config = dict(
    n_experts=20,
    experts_per_token=2,
    d_expert=224,
    normalize_top_k=False,
    router_noise=0.05,
    router_bias=True,
    init_std_router=0.00719,
    norm_eps=1e-06,
    grad_clip=0.5,
    seq_len=1024,
    train_tokens=616500000,
)
Below are experts of layer 5 (counted from 0) of a mixture-of-experts language model. Rows are named router (the router's row for the expert), gate (a neuron's input weights, with its number), up (a neuron's input weights, with its number) and show model dimensions 480-527. Each number is 128 + 32 x the weight over its row's rms, rounded and kept within 0 to 255. Numbers have three digits each.
Before each expert's rows: "mostly gets" lists some tokens that are sent to it at least half of the time. This comes from a sample of Wikipedia text that the model never trained on.

# expert 0
mostly gets: " Best", " Nominated", " Released", " Night", " Live", " Love"
router:098099126181139076129105154131132113161127158133086147123121123139114080145076145071185152180096146121159115097102159179136145127153175115122110
gate0:117182107071131142122140217188118065111168156146142143125108115100125122095173134096112183105084182118085138141154103194154116152140181099119096
up0:172126146124135200124101071044121197136082082126113146083116148135154091094061057129135103131127131130130125124063146117081170085123085115087106
gate1:128094148121137130134122124178128149086168169126149124119114162136109098163110058096138089137167133147141070107130112145127114131119128155144173
up1:125129154173115083134129072131156135144161175130164123102180093114120158152144111092175111104079079102158085164110087126142112171111119086109118
gate2:139108101171142183113119086186141153132037128106115088160128138118140145103099126135102124142102185130109148218129090136122141170133118094043106
up2:159141145080121061150060147061143074124162119133109114077148124134116166164167114131147166129150107136168099125186120112105157094100132156103150
gate3:137104136160157169121044125064179112172120158119088165111169082101136098153098140114089161176168107125143144169158126169087163189089178148149145
up3:126105101088122092108102134134105139164125129127142142170109227108118088138108076159121152124172160110118131147153089152146115084155127103199118
gate4:053120134176178099097183149139119124158112107123099121170102117112117121119114137069133073130151132087108146133126124142195179113084188104115101
up4:168143104065146143123142097144105126129117094121165099110151088172053067173125116069191079168136105141126158123155135158140194180141040135161150
gate5:145124119117109146131158132115140131139148123135215149130173126149108148150137096154158114091138132145097133179096116135151127182153169117127134
up5:118180137098143120138149104118146103134096064113127101133135089170185156112180099138161116136107132173110134093118120187088093145153152132139103
gate6:155144140123059063157139146164134145110161175081117142165162103115105120077152076215134123163177112159100083141121128146117142145125148128051116
up6:134141122133113085097114136134120156143143077153148107119122092137083185093079112145115100075110053140135100057115129101076145113117177097183123
gate7:109105043124175114105145118131141105111150135149089148161112138119113128123142164221114157105156146146131113165121138096113108088114130188085144
up7:135107183118097155157139106086130130174123164130114052110142097114112132139130116093173122164087152146131152091133117127140119141136128088205099
gate8:144116141196120107107159134156163089118170084130146070102156079092149121167175172226206166138137114075159128111147155130141128142126164112093139
up8:154094184096143164083156133195190142109160093131109164098086172181095139138159138121113096090105129138148127138086118107119068154187074111126097
gate9:141130125110154107103112101129092181167092118112168166119111114160145156137140102145063170150159155173124164172087099120122106105137111149150145
up9:098134162113150081108130119093131142168106101132125145089147104182144197148156073189078119148129141144049151179103124100128110078178149129129151
gate10:171076127120144123131099099096099092160148042131171123168072046171103084144115143120061114083137142104158211133111164161163137121230108116100106
up10:069134133109164158109103129089146182101148166153086179138185125131117159084090177132098156098090129134106153124175212142138110176150109137099149
gate11:109190130127155116137154123176166068149166106105147128121182107135114132129188153104109092154155121159173135112143167127137139105090139091111108
up11:122157109127165161104116114132180167121047158142097130132104128093155159133145189102158113150136165122129119114091114083105123118165122150143110
gate12:141174100173147049153129097103152124152073126056116109107172120090178096180138085164164129141119094146116084114120103113111129077101145172100156
up12:131093143083062145091131086131161140104123078107122069080078128148124133163117135117113138187143154178150159105118090150129175132177060112141095
gate13:157077214120156110146137134089152097127101151113108151121119167105145157107146112091167142104110141192097123144134147157119127129147194095152091
up13:144152154120163173166122106135115130083086132115106081119137114146097122112176121083147146130126125134114133128154103141121105102080028130107132
gate14:154099179074118151148121131177128159188092131149093107128062061142095124174116075179149129133115084153142139154166121036128113172155109169051161
up14:126119109135116110107064183116173121144147113089067161122076114152097161166175137171172127112124146090176157103192188067124131124140164122102169
gate15:099172143066114111118139153171107106131155146147073089096128158157143121111135157103164102087094130149094067077120141073096128038082177146143106
up15:194136109164175146127192096082098101118120074145183210162110115170104122119093157105090127176104078049159126195141185144152184232100133084095169
gate16:143130116129089132141197127183141152097137098162094183121099103097126095108119120185169126131105204156107121092177106098100120132130149125174104
up16:172173150158127078140113146093140149107153116085094165122080110207126112176165070120122136148105158124150161102070126165172135100082153123078108
gate17:100092078127131113220172110130193105119120135119144161102114110102166175089108134074091093166142126125110120119092176158164111141134124091152171
up17:109126163086103184102122103111157122133174135172126169148114113166120161160118147113123105125089121112158174152121041123149079116129097157125127
gate18:109142145074135105174144154108101160130149181069106143071125135168113161135151176161101122121123121159111207166139105102129186109097095096086168
up18:108146094101126144195118140149095115122148064196122102079079125151112131154132165164195110152178159114174099204099144159119112154113100056182117
gate19:152144108105080044164103161176126129142146078121034091128115156139151132141161158123155134097080146135115113086118134114207117130176147090096080
up19:124134131132091140081139111152142119158163157118174155101144173111082151136120135177103161067134128124138130114136083129035106146128123128175116
gate20:085088114075151164104145111152177113072092138139100172103164113135148137105124094143143123134141147134132156139151133106124052158146136125146063
up20:157131155151133084110097108072102162121151153119163094152092150114089131153145117123159178117151103122152050061090095146126134096117024120129154
gate21:160150122086135096178122097139145048156188116141171147145174122149099164059083152115193181185138170137154143131157091083126172128119099071097134
up21:156125137121096109129095120134161102158168075093151112132103126127135105153142173099160079142134152078124074150143086136079074091076139071169103
gate22:180154153129101055102125202067171149168153124147092128134137148229115179122164128072150132131134123138141128141113092122158151098090154125160170
up22:128113102135171168102057093137152129094123097089130135183136096089152120127115080138088077170139157121094154124127126087150131141210050129075118
gate23:112139074104127132133131136176149180143130135108100192152142169092086048121092147132182122121098146132118145199156127108180118149146161146100146
up23:098125100129141126154170149169139115118090130148114204134161176065080081190110183194166105143142142130143155148143111093164132159102147118091106
gate24:161128052019151106169080116131083104095112089100179156047193140149128136083094122141135186180084095082157192052141144135138115113136144132147151
up24:099072196196104109084169067107163102106126115165076138162147188132109113078161204127039099110111127166115105204114126142170147127162131155134142
gate25:135080191119166151118193142116148161111108172125157176092140097116118145094135174138200126124046156118116174172137092159128167126160141144151133
up25:162171157127129098092095091090114144088094148096142119104164074160133186087173138136175151163124178165084145168163108126142122146214084136171176
gate26:109119100157077093074182082168113137120190161137138107078103155146148149082161142144121094144097146157219064165141081147114092141141116169148172
up26:116106083173169134177111156116136112124081074143116147111162119130111162094140160138141122133121115080140111149155127066074184113084092136161126
gate27:088146181088093184157076156133074152143142080147114123096180074183100111151099167149182109098172134225108145109165110096127136120173119193180126
up27:146111184172137153120147130139106100108083106167095158079143107170120100159139119110159129102089148217090138129176052098088124133138089123144168
gate28:089132110072118128109145065154165075113054126130063170169169076162119159178079134085188153121064087140150105124168169132183111075214153124155129
up28:138195068081112082138154096167152104148097148126156165092147139134159170107180148128167111166095207112135134165176106144153108125141099102135112
gate29:150155093179140147109113141071148138086142105148147136136096055143119091159103157031087130157087183135132108080093093128147136150105152118100155
up29:101135164116155148156142137104115176097113113172110081142132123126097106096065170084101163159073145150199098089103105131115139128098085113149136
gate30:137134104174137119134100149120137091085135130120156116063137077176140111139088156083088084132032129125111124089124131156127161090138112079146120
up30:126168125151137140106101110152144139054101164126127148095155127136115150137108137059113115117102163130080163102135086125140139104119119122152178
gate31:125117115061092143180101093219129095179146109107106112109123119058166137123058152119165180140125150100149144146123114144142115123166092081170145
up31:131174115061086219097156156151128139174075130182082124161099151103118115073126131116156143137117072101132118119142129228126118167077100165103112
gate32:077138145169128108165204065118186090197098113166197103100065077104149086169131094133132133112125110151109128079176134079112067128125077136126115
up32:186165153120122145079115184142168177132074153131074131130184121188053129092110143188130106133159095098100116145070132109122167124103157122120118
gate33:163122104105158177094168154120171131215164129111099125171116142080099091111152119167055137176124141170066096128134101068165178165149174097124118
up33:168099109124071130123104116104114188108126135032108179118147167113116149106145100130147111103086177145149077128147153136061137182070107175108158
gate34:100138116129101124117157127183089206065127142144098120103176128114121110078117109137154151142123144153086093087082054094098149154179104158166143
up34:162150147131112093134200120192088197078147108118089095163144159108085133100134124098133115115144137162115109085081081067106172158133128080126122
gate35:140132131156182100153133157141147129154115220060044076076079080132119143114086103163135123136147136091128041196099173146171106131126128096120123
up35:141086126143159064082134120145123106111107111124152034115122143094152204118094117151147146142158159150147153170144079119119123111088096053179153
gate36:115086143115106148085139131098071132139128126088135133186111118109158127164105153123169051142109202088091149124162121124136160130124088130065129
up36:103163123086117132162151141161101135116116127147089141067193133147121127185182169107113135127147110163140077111124107106132070132121145149149133
gate37:100148116122097176149139092088143110127139120143131086049101163106102090137098101109113100167134136158165148224094122115146159129036194075174121
up37:128137074116159121073082088120140107117092168140124145102122138065133119142112073202192058137105088109103105163173099036087165122129177155117106
gate38:061120131155174055115134109161101108127141119142148056111140104133126143046211163153130102125152089140119111144111111204101113115172172129108093
up38:128148096153073182180132138093156163148151137112099176180134102173109141155050098137139168127109188137140120114169160080144124150101129095173148
gate39:119102114135120122152070095107110062099138149081134103104125129133129120162103072119138169129117167140160141128071112096200155147084156093145164
up39:168092139097130110111150086123119159135126123144128135114147070128112178117111141129149101110137153118151091113159129162124117097124095115128126
gate40:090064102090129138150146084161071165141123115105046058125141099152147099091067097188154103150147130111065088120144117193127122154180080125126138
up40:110111142126090149120100123156150153132140192105132132113188133140160139101148087086113136158114095142153111151158127148072147180094109147120069
gate41:109117154162199119136161145165124137122164210110119110167062113108127056124133088169144180161102150101120193096190122147118108045107132183095174
up41:162104146077084025105118150100170153186108144077132176186134046100112108096132208120132085166192113071168074148129141136096139112109077119103112
gate42:107131166121119075106176124138111130127153124151113158106120113081162122174083099071093075109208103121123194180152124110091082125156108162081140
up42:083123134093133132096109130180111129152100159137084133130131103116151096162132106067086130109153109098096180147145147115116116146142120181068091
gate43:146124106097197096125181198108111163132118089120152170053140173134102111188165103142081149130140157138055145083233130127196111110111077084159123
up43:142141153104095124129163143098160132153088084151115120132120122206175103148150115125070080151149171117089135119146167105173104099085109101129105
gate44:086103124087125115162172119144113123124102154129081126088126113120079193098168123108150007112141110127113117144105151138185117100164187088093131
up44:126197159089127088116142077087123131102102107111093163062152106157111155137104160132074151121171051093069143146177060146116110129067126133133161
gate45:094088166125118144169154153115152115155139153184129084109147142158176148110140103082125123129164137151085165135092062109076078135166113114153114
up45:105065168142137161125171107174080115120166135151144104088139127150099177115106034104121112134119114136108165148066104117062114108131096199148129
gate46:158163126205145072122134096098160118169091194139164073122179139103099107156154126117164107148125132144075177140173093104144152070169087180110159
up46:127088117095095149175153149156099169138131042128130144106070120144161147140134082142089143124173130141195117152073127135134141157151138078101091
gate47:100142130080076101073128134202178147100136179166080133065117191119090174123133130140150106107088162096152168108104149154125220125129157121146101
up47:102169125080097123103134149183177148152136108138104107103112152094129144104168107141140093093095133100126118097124108199141190108114127105182128
gate48:118120075142109137086150119150107167068149125145064083103149180135162154161102147115169166108149127108162136118115090102146151035150166129229092
up48:121149105186108140127074093093140168137080134120170169144136161178097157197156168092079125081140098115130112187128171130138094102131178113100112
gate49:095147131125136140168132150110166114096143126093140101134122096140124078173130197193173128119197168155148144138127083108110166073120107107150136
up49:081140165000132104127135165158118143112155113133176122148102128154131113123223212139196062147214096136130102157075134131102059134180153176154139
gate50:160092175127154112131112216200088097148123149089146157162166134138143128094130141142194105103151179101106148167151163076114120138171165117152107
up50:141121095087145129082112094136132157122143136132151133117097155104141122143121125178159103092088061112092165085137179150126136163111146125165085
gate51:086169149130168079123087117131104144110136144055137177055144149132110141173164137101080094147089075158079101088175160095099079080068167132118150
up51:148085155101120117130200160152086163147100096209185077111099148105127075159120174125158132112087182109131159122100088111126116151214078143085087
gate52:149075091170073126156114163098106138129082114133131111136145116095136101137120111071104122114111103129161080095159170129118161079194135122124135
up52:175081164153112084123081110114139110183103101134083116090143199159136113127041228135172101112107157135131114149150163185147104129136152059136080
gate53:053098115130101093116116182130109164128162159168122146078131141115058069143136151132131131124150112092197090125129127109127094105110129101149142
up53:092096069117157085097142160137114175090115123107108100081115129100095151143098078149139167181129113110163086171153153188186104155165084134145159
gate54:093134116092141169102135134123181159139141166184158125096138182127086123102135106098144129104084148142123148131182117148101127094071112095170093
up54:153094108118164065164094129096112133147152103141121095163137115126145169166132134169133158149142058076138123157106141035146108148136121169182125
gate55:142131126087097143138120108135124090116145075122140117164137130115139110149103134132111114186138141134115147095080175165117133073142159147161138
up55:113108132129161115092160106157179096169171151103155131069151084163113148112088129143141135082105147158130037155167087098127103123113110126135117
gate56:093116149114129059155127111111069085091132109138076071158186130122150139145114177126161149095062092104146141114125092141171167087146104062144135
up56:094106163173119063176144121130087116019095078186034085125164134103133138149098163123132136162117133062111064128136094141204127127197115130148120
gate57:133165168100091108158165094194089118148169132108173116204131073081140169166121113122109125105114180127094169116129121141114160041078107124106110
up57:148132123115192188121128150118143160114093151134060103151099149099121158146155153178103136120125099139151129159119155102114066155156123073170111
gate58:127102160150145151126144115125092124092150163163153109146161145147152126135124160140073139141104099037146144150093189095122172187129078147142194
up58:167113135111083113111104171146153166209117081047152192116127064166128136160100111086150113118179149138128142100168108117175115151136126084121083
gate59:162168101144093110094146091145130119130160109150161099142162155113155139089107122109170087188129146182115144104150096085121153084135154048134125
up59:160142081135098084121166148039083119094141114127127120141129149155147147141100152107121227168167154187181134182120095151166112119172175126123105
gate60:101138095169147094099098100145119113130104132110153162165072134106111071154119090099118173155118139166108086103121093115161106153100168159135098
up60:139106076047100117191134073133163150113094081172107100122129109138109141144138145128147125138094108162147123104160161144123118109148112143141161
gate61:127125146093144087140106170089166077078080134149117131148115153162100099128085105160130092130212108130158167131178132140096103193203183067156173
up61:168123077211136106084169090140120155192167132083125073113119105034112170094160166111077140105083070168115063104077151171169148120109107131104130
gate62:122138151147116083131149105084112149162119062156141154097149122162169141146176122137129105130182098144155071118132097192103138184077116057122151
up62:101084050136175125139100127114163132112140153132127126166096115145166138165132111172102096091092168135115169084100123149218173121151163071097171
gate63:150066120179145172077150153112175131086151173116161122103155125124121133179123129119146109064120122080129141157125120109069132060106154127090084
up63:160113116197105155102153147090168156112137129167122104137151133147084133153120146079132069077129103095189129151166122102070117071103183111104087
gate64:101143112115186171146112080069125133120137123134121143169153069164132083119154109063165139155230110179109103165168118106115171139120157189110145
up64:146103087169132058141173165166115152118153175105136175149156106153106137138129163110150185137183116135082090145156133124114157083114159136136147
gate65:127130154182136150113114095157165160175133182163137112115116077081147109150153167174200189117155104162156111149153107171186086127146056065142132
up65:136146141081129125125122140140117100111074121131083141169067187155118137113107078083076106082095175131108109084134148125124167164096210123102140
gate66:094129133112129123127160116124121084107137126060170154161092138096122120142166158108106108050166079142107142133181192109154132114122115121161107
up66:177108128158108186117150167139097174187137152139097120115142147183103115106065131133112101195070178159093080152089079147101139210159115177091114
gate67:132180131059121104092075152160113154124168104137128112117093108183106106147115165083111150197097080080145118122118152122160125120124116126113135
up67:130159130143084160112108099102155065131108134134114115126119151116154122107116104161134196090169152114135125091109080111040128073161119183138131
gate68:114086156174154131118109082097141117131135164158087144134150138085116101124105140078113119047150136088060093116132089068093101126149101144174105
up68:136122151155133129158202176185144121110121100150099126112102126138114061109143069152140169210118105161128132150087072115133171126151106125161166
gate69:104195125119127147119137174174147142175126155065090130112159110154099082099139107146130150148166097133114128115077137141062094193123133113228172
up69:120135148175137098163082061130113082111126103210111081160105132162061102147092156079129122143122110083130090154161094164151103091142138085137118
gate70:141156142175118118139162121110118091113145131127096165166117176151101094130144183049179090164076132159132129088121202136129108115112153141137146
up70:101112177097103116134102111102156159147137067173113142201151143144122158172113139092099096139149109157098141081099138182129184120127125181155123
gate71:103131154117144076125158101189135222118129142151132172099111123053170150155135169191124121116150180198129143110152193143136110119202073141132147
up71:104165155153068121116152084162160169158128162094102185158185129055127208117120132146176135119154152150119218138166165151102080094148101174130095
gate72:130077111058138170151071139134165136146105185129139148124092161114166134179126098105100155199130097165099114177149117127180159105111156127103121
up72:131088100025115154180101116110184158120115171106139162161143110142109107102075095102120160173120092120097154193150182149151183136132123146131175
gate73:051147129195101144157091117140096093156120079106115163163128103106122116121118183141179161140133185173108143098158106131187147156145168101107082
up73:091142152105167155080109133143081115112122106132153075163078097147090075056120172084082131122100119184109122103111063134132124137100060060196105
gate74:156102160129109194141165097138135163150082172103083107132199130044174113159115153153152142149119126151135134075087123069058076123130160128099127
up74:115155109066140040164039168139133135147152092109133158134097125210118109065150136120161120151116105098062127178175106152177166148144120120146107
gate75:104166097112130104124129173121079144113124118173133109155116146194174130112197174074136144113165105143154179142092118146118150156135076170121118
up75:120128108146138108135168126127121138113106078206099110141129160185173131132178116121165117108177133097124132152130168124153132160136117124157116
gate76:064117106083087087181098113173167153154131133145155135155129121124127132083087101097129159084121161116125065096102120146159179126084106153150110
up76:146114184144164151183090167102124114147095126131110067110122140140161133153100129094113118090133096099131168130130070099074064089156160154094108
gate77:117102113154143122162091131138143130111171097111105110082145146118110150171150177156093163106159079232148108134130153142113128131115104196094106
up77:173135084117099123103120108157172144145198160100116104109104163127082124156096143130146159089127158203135105130055123142131152120128114170050111
gate78:140149129128089163152107117112107189095059125076191127130095052084178155076145112150027132130118081118090094080095125142098153179163150101124166
up78:117150177130126167135101088094133093135103162085114123130170063134122116102061186186126117133056085112144068104130151122130176127160098137163147
gate79:123112098079138201077080122134126097148166120174107161182113131160151146103211084132188188165151162152171122173133141121176087115147108129182079
up79:123114091105161140120105173178140195162131138120080164125137160129093141150159088126172150172106088127163144139180075129178128169157120152140075
gate80:142190095184142163099146173154137135124118124107144092214064153102145108122118172186165124125178162107077111142109068121133124143147147086146117
up80:136097127072111101140124119133007192144138145145093153076200128148139129149159133110083095135075099155122124147154164123134134089082151139175101
gate81:087179124109109135111057119158157149099135084104080139094123106125115135168131111149108153126159165095104086114110136136168122120122093112136127
up81:156114100139123111129195131162125117129169158099136128137157106150181103087075175106205122108140136108179131128098105133087122122137084082155130
gate82:130113173110176164137176131150131092095076134160103105087120155144148050095101086085147108136088182106145126155147195161052157140193119124131116
up82:128111148216123161168121129109126100126170139135154102114101134180084123125137137125144149124096172109152147117138150081138137148090111195091102
gate83:173110169148125115087184129124091113126134141148142124119126094059118167174098157133121080122123123136161161045096145109157122150171145163154107
up83:067153121140160149142074113142165147095078111108083180173126125138132062122128114129135113139136140130088131162143103160102113089062150134097124
gate84:150159158117108131134168110161101098175117117138125168119134135150112169141133130117115118095137154120096172109117139111140175229105087108124142
up84:093132171122129149107098133178105140178134111132139178087113135109078101138149103073063185135119139098090113100110169166084135100115092088086129
gate85:142140176127129081113141117103136115157130129179103090096089188136138115165070146144165163119028105124043138091115132092112121188169120043115120
up85:080162148086104093112160156144137115095148103099141164177094089112134150145108101168154119117149202131193144125189118155093154180081177157129145
gate86:054186138116145181134173090173105197158103161119139170167206156166105157096167129137116096115160198122105187132093047097134080119191109127139133
up86:129110062095087157098154111182125123126169176128079155138159114167077111089190126123139131087134155118056149053127102098137135094170100155130142
gate87:082115102147161087101057148215096100102084139171075074128143111164136140122066115152127116190137087165182127189117119164123140129103092175128107
up87:141114100121115141129133110167156167134149125153188121181121137041163138130188160126125118148190148101122102138130155133172137108135188087135143
gate88:128159107102118135118127104099175116127146081213122135184117096139158124121092092107102115096106112142101127214095100116166105158129188142127131
up88:108162143100071106138099088128100179112177141109103077102061150177146153092174134114144161099113186177124113134125136161175121112131163107211155
gate89:084133107154088182089119114174172134074179140100084114125124101117109148114147140074163171092159073153161134170132140096080081112142174146125153
up89:119144107157077159082112134146142142161129167153097078098122131136186112126154089143086195053149120126130132202155127103092109157119192133158193
gate90:137113081179132113116112152184112167122109139111120152118112076110136072152059091149074108139140152065151137128136183115048133098136140145170140
up90:086111161124094173150142121086128109150137124152097135190202106113113150118153174087182095178073126133148105135160085126158088157165163105102103
gate91:130164142169188125103062132163126139101134125159154086115180185155135088143139066084192155124140125144099122106130149127120163089080103138074096
up91:089149173154182182067107090180132144119126101152190112129191177148155118161131086114131164106135083152116129163122136138092170110124152128104101
gate92:098102067148153122133158158074106119138121164111152103125140123172101139142163170174197162120059150115120166175089148096069171109155126140169077
up92:130110106171179155122121143073064095126134193055100124106116095154073150140098131128228172106115164126108169183108118099099095127121154138150080
gate93:140105152131139131147105185131113117112103138138130100081134110168139132084137198178051104143115145055131090116033170089128107120176101151086128
up93:118121125139128158152103119126149129103114081106173117121118184149119128116098081072116126189115138108093132097084104133134188135156167134109181
gate94:154123113070161124146098116137103139134136117132169151113075141086095109112132088101157103095083126177129127160137132107103160176095149124122118
up94:132152155087169154157111108122100139133155087152171103115064142106118079114143081106167052096091143180118110108134151130154104130086140139153095
gate95:088128122152119114116134150130133140135135137112108138117157161172111148142187159140103118109147164124109088147110144136171111181139081158104157
up95:112169173175116157186095156166169156132093169191134122071087065112171106138150098085105134122129162117160091119163137160109122110129163124133100
gate96:146223143153110072140147091150151102122087108178088136085071096138149098144073135135136164164125150089165123092092180148181130128080067135057116
up96:114105099082114127040167160130209120168140122125167080105128120101138155085143108208140117084152142178161088122165092139104091123125164111179117
gate97:163130061125132173055131190145149103081148166131160158122175122148155121123088053098141053142084117153120106147079148060084124083149112142152121
up97:182126074156134181115072105215148127136121140135116097141155123112198122118098105040121100156076127141138050154120145072138110094114146193154105
gate98:113077065150160123169069175193123138146090131147096129145122160132131097153135170093102146090108145152098112199074100152065070148145108080149129
up98:167102101143104115087163156132078156128121171102094155133113062098173150110137138096134137153122150156078185130132127182069111118070165068103144
gate99:127174181145126136146141109121077175115127135133123143118147119125085135141193108110162106159077083103112143194130138158175056103078099107147127
up99:136211185102118110111161140131218196137116150175095132121137118163112138151127127134143107098098065105124204201145106073158128069091090101099127
gate100:127156079074111096112118101110165097174106144074164106136064103088100060115151089130115098121115146146137113171089102186150144133050116166116100
up100:125122110165139174081129122105112109126091125127152157072115174114130156153092127108129130128122159098119163141098117160081146100085101081078094
gate101:118072131077119132108152181062097134056094120093101195160118108083164149188145155171139144211079104078121151130143108166102099097122112132182120
up101:078103114097124161128099115122153096183139126100131121084113155119146147080147133152163049191165149183097122094135099064158091163149146102163127
gate102:093110112125079125161181105096145149139155104135171115118088096129151102157095102175117084124069143175085112064120122131122153125119094124188147
up102:111175180095122160093147135157150127079142141084078147130114118164155133087107124094155183109192145118145112140140141083095115133140148184120107
gate103:094130194054111115070119123109165078079129136103167152087077196108166103144097128093172106083177109130183161112131151111040138111124089140044094
up103:129126087032098098081101139170147111133149166128136113108124178146173101165102121096164102102144133117159112109135103123124118114147078123098105
gate104:077164125097156159129117069100130159110111106163096068140155121100091170107144105086136083142123134160122079135125156161146098063156121137063162
up104:084146102151131173142082086027077162160098108095115123119124113066112124107157138108066057097087158150168096077131131142178113081125187112131143
gate105:155106099114122103163083132044146091079097144144173125160115108098094077140124148129171140171126147091165174108128157155155078098164094094090167
up105:084123126162127173181062116069108153147067100190155131186137155163120045140103115055152108119161134127142142163134127158166123096149149100095101
gate106:174081150150125163192148144104133145116150175139138139094109105146090091112088111154146143151064124131070114154122082188118107147143120087145149
up106:071134101123165116045061139128104083133126075119120108145131169139158132155144119095089165116177134107197152136133140105153114095128129160107122
gate107:098163127098138135160132101141099070111124170178160138122107132145103083163126108136122136208101114172128110085153154105137083151118161066077134
up107:106176141143170173087189145062114111165057146072119131125133140106120155100121121156071124068170168133105136162098153136145146112139100143170108
gate108:162189051173102176111155153111127060143112109173118114168161148145109172137137196171107126115142138122113086149133134148182146092115184099111171
up108:151092148137138116137157146126161170161122176113155127136153148057080113166167088132116123066112137091098096184139090163068097095107095087156143
gate109:155139188170143167130000149168101154179114125055099146125130114159139126204081148076123116168101119124120144117103126141174146147180125158070117
up109:143160124175115125101089091085052141144129110069073136173114100169137115171103142124137076102138117114100152134100144119174133127219085127091106
gate110:152148065147131101105135166137107115106110115164164127162130149137154120151197127072128156152143103108143123155126134142175147142062180157064146
up110:138139055093091135092148130164142090079166129130085123112118122108157143112154103147109130127193122134175138114168087153189163168091166184081103
gate111:173104175174104111130144087107139084113147140119103148062095076132085190100149149102145065179126103179117181146190153067180112168128119097121160
up111:194127159159110141131109166115114127165123105103140142107151121170078138124037217000104125169094115181119142089111111137174135081124101106115136
gate112:144173079157071096146081175142085155131113148138168131133134089158163173176176165176209136190138107146140158154112110106151124139104125098125114
up112:112158130099046163094115172087113143151099042176116115135102144179110145103159115158172092202083096116100122148096079082046085102129106183091097
gate113:145112136131128124158158169150131137126121117147110104161111150098083150123054096137096150160067102144114114120165155155111107074100118157118149
up113:082139163121145081164132103138172145105068122134092143171092165097119094121076087085176136131134154102089104117169105160088157099134091156162150
gate114:099068123111128180061139136133194174100162125176173141120139108168047109085127105117126125147090122087120132137163145158102086149056136154174159
up114:113098039122174181140121125161179124118210117196175105170101112141068122101143183130126088158072160091100136130140153133137107143112101163140110
gate115:118127088145127122128152106212138116109137182146076100063147169144162131088048133160157125086098134079144119200165140061151084123134121196066094
up115:065139061161147121137131109167155160161119139103126149113103157118177139123110161126117138091140146101133123134132119064212143092121150172116107
gate116:118145194157153071141144085114142053103137109112199136100168176127097090134044156118060107089103097152160091075141135093147133093134072085163169
up116:148153175158156050149180159118133083084107116062190183102120158108109134168047155130051092138119112165124077061102147122105128142126144118119171
gate117:168157086130147166127160130134141161131169140122081082178078109134149106119155157136160096087118109123073159147181129070088092161114150146156117
up117:135127154121106126111078128232123119097097117131166179056178161107104164121147078110099156140188088098160102103092119149124159099176101139105137
gate118:160120107120096079128108120127171174135124112077077099100144076185116139125125136142164115179087121157123110100092145157145112096158141148091063
up118:118099174130101153126166092106122109127136117150130135182103152107158141092140081110152178084125130061146137138145166077121131147146112109113157
gate119:121151125076121133184138127118126142127148105094091119121095157140111095145137111141121135070126140145163191144138137070164124134149043091165131
up119:085092058110122146103197145091101138089106172104193207129147038088059114155112164099120127043122128145083127123172146125150163135164140127103119
gate120:119072148181068117108135155093114102203182176148118145163139169142163143151089134081121082131110101133159128146151131093168118160167135136132164
up120:076183087140093109156130125162096161210148118131114118150074067128129052158119137194084124076147170121142037103182057124158120139156121049076083
gate121:114112110136108099073076143099093119118122072143171074155132107114109176076108092120158154110165136130125160094159193135138107152102078152111145
up121:087151135129131133148175129081179150141140099138104109115118090107122148144115122125130123114198109122138038192141091130108141129162162119194084
gate122:159166061086117108167152144117149124124122082094145156067134121136102147106130139130184143142127129179149153166169119172133132115132081174111130
up122:105115152113153169074125129109098126103182142162101087167136096146088123136130112119066144159150199114123124131139119115153091143076126140150152
gate123:086094138165077142146107137117083105094140148118172103075124112184138135086105104133174096153127139119108128116118084129131137113111138135085157
up123:156197114138092164116122150093113183135075122136043122107137155068122184154150136116212125154079094133155131129138095095184148144093117104148152
gate124:153167162172102124109177145175160102085141173100108159145165135119147068171142157096122149129130147134134141122129141163193108107168130122111076
up124:117179114131103045153181122188121150163073135125084165106103094174133078199130141161145136119152129126071149138135158122132132097101097088175149
gate125:132075100107132178164164157143073121104134168127128177152103095090074112114128176124123142165192140107123149127175113131163104098161120130100167
up125:161187166156121104084026162083195134175183110188118095091199114184213164148102117140113112131060088129139155136093132137119150113125169138142071
gate126:139110115146152095198073114129123117123154098103109129165138130157016113139160196130092070090066119139168114164163163137136137136134176160093154
up126:181104155125157151095103155117118149113094144103188142130104116110129095114084113106078132092094069115123181110142107163133070162131103162189163
gate127:155174123166143049136148151121097121128155171150134131170123201053103117121159137139179087108132159194098165131107130139135100085117097087115133
up127:113166099150153102158120118189153149153128138139086135129165195147132122127132095125154132122177166146109161142081103155139084109077111112141113
gate128:148125126139173127077107128147145170120150109112127171126081116118129172180091131089083153148149056128102111063154132141159137169166159183097131
up128:144120086112074123112083147073106087128118133022128060077172159158120148113168155094094123121127108101162139108093130142121069092079135113128110
gate129:135132130154133105115067076122111133117139108177111169133100120125164043179074121102115084108137147051075113128095100134136197100148101113162114
up129:147125120210141119160094093078081129170137115169105156124092150104135031175061122093129104127166110141075122083105114140133196111146102136129106
gate130:169141148179123151147124086104127116088052108150097092168115104102183111145161106083148111155146163090154069161137131111121122175130182197178112
up130:145133139039138134127129150160154132111115089123088148112121169096152107088093132130162148136034129092102169096136119126167147178136180133157109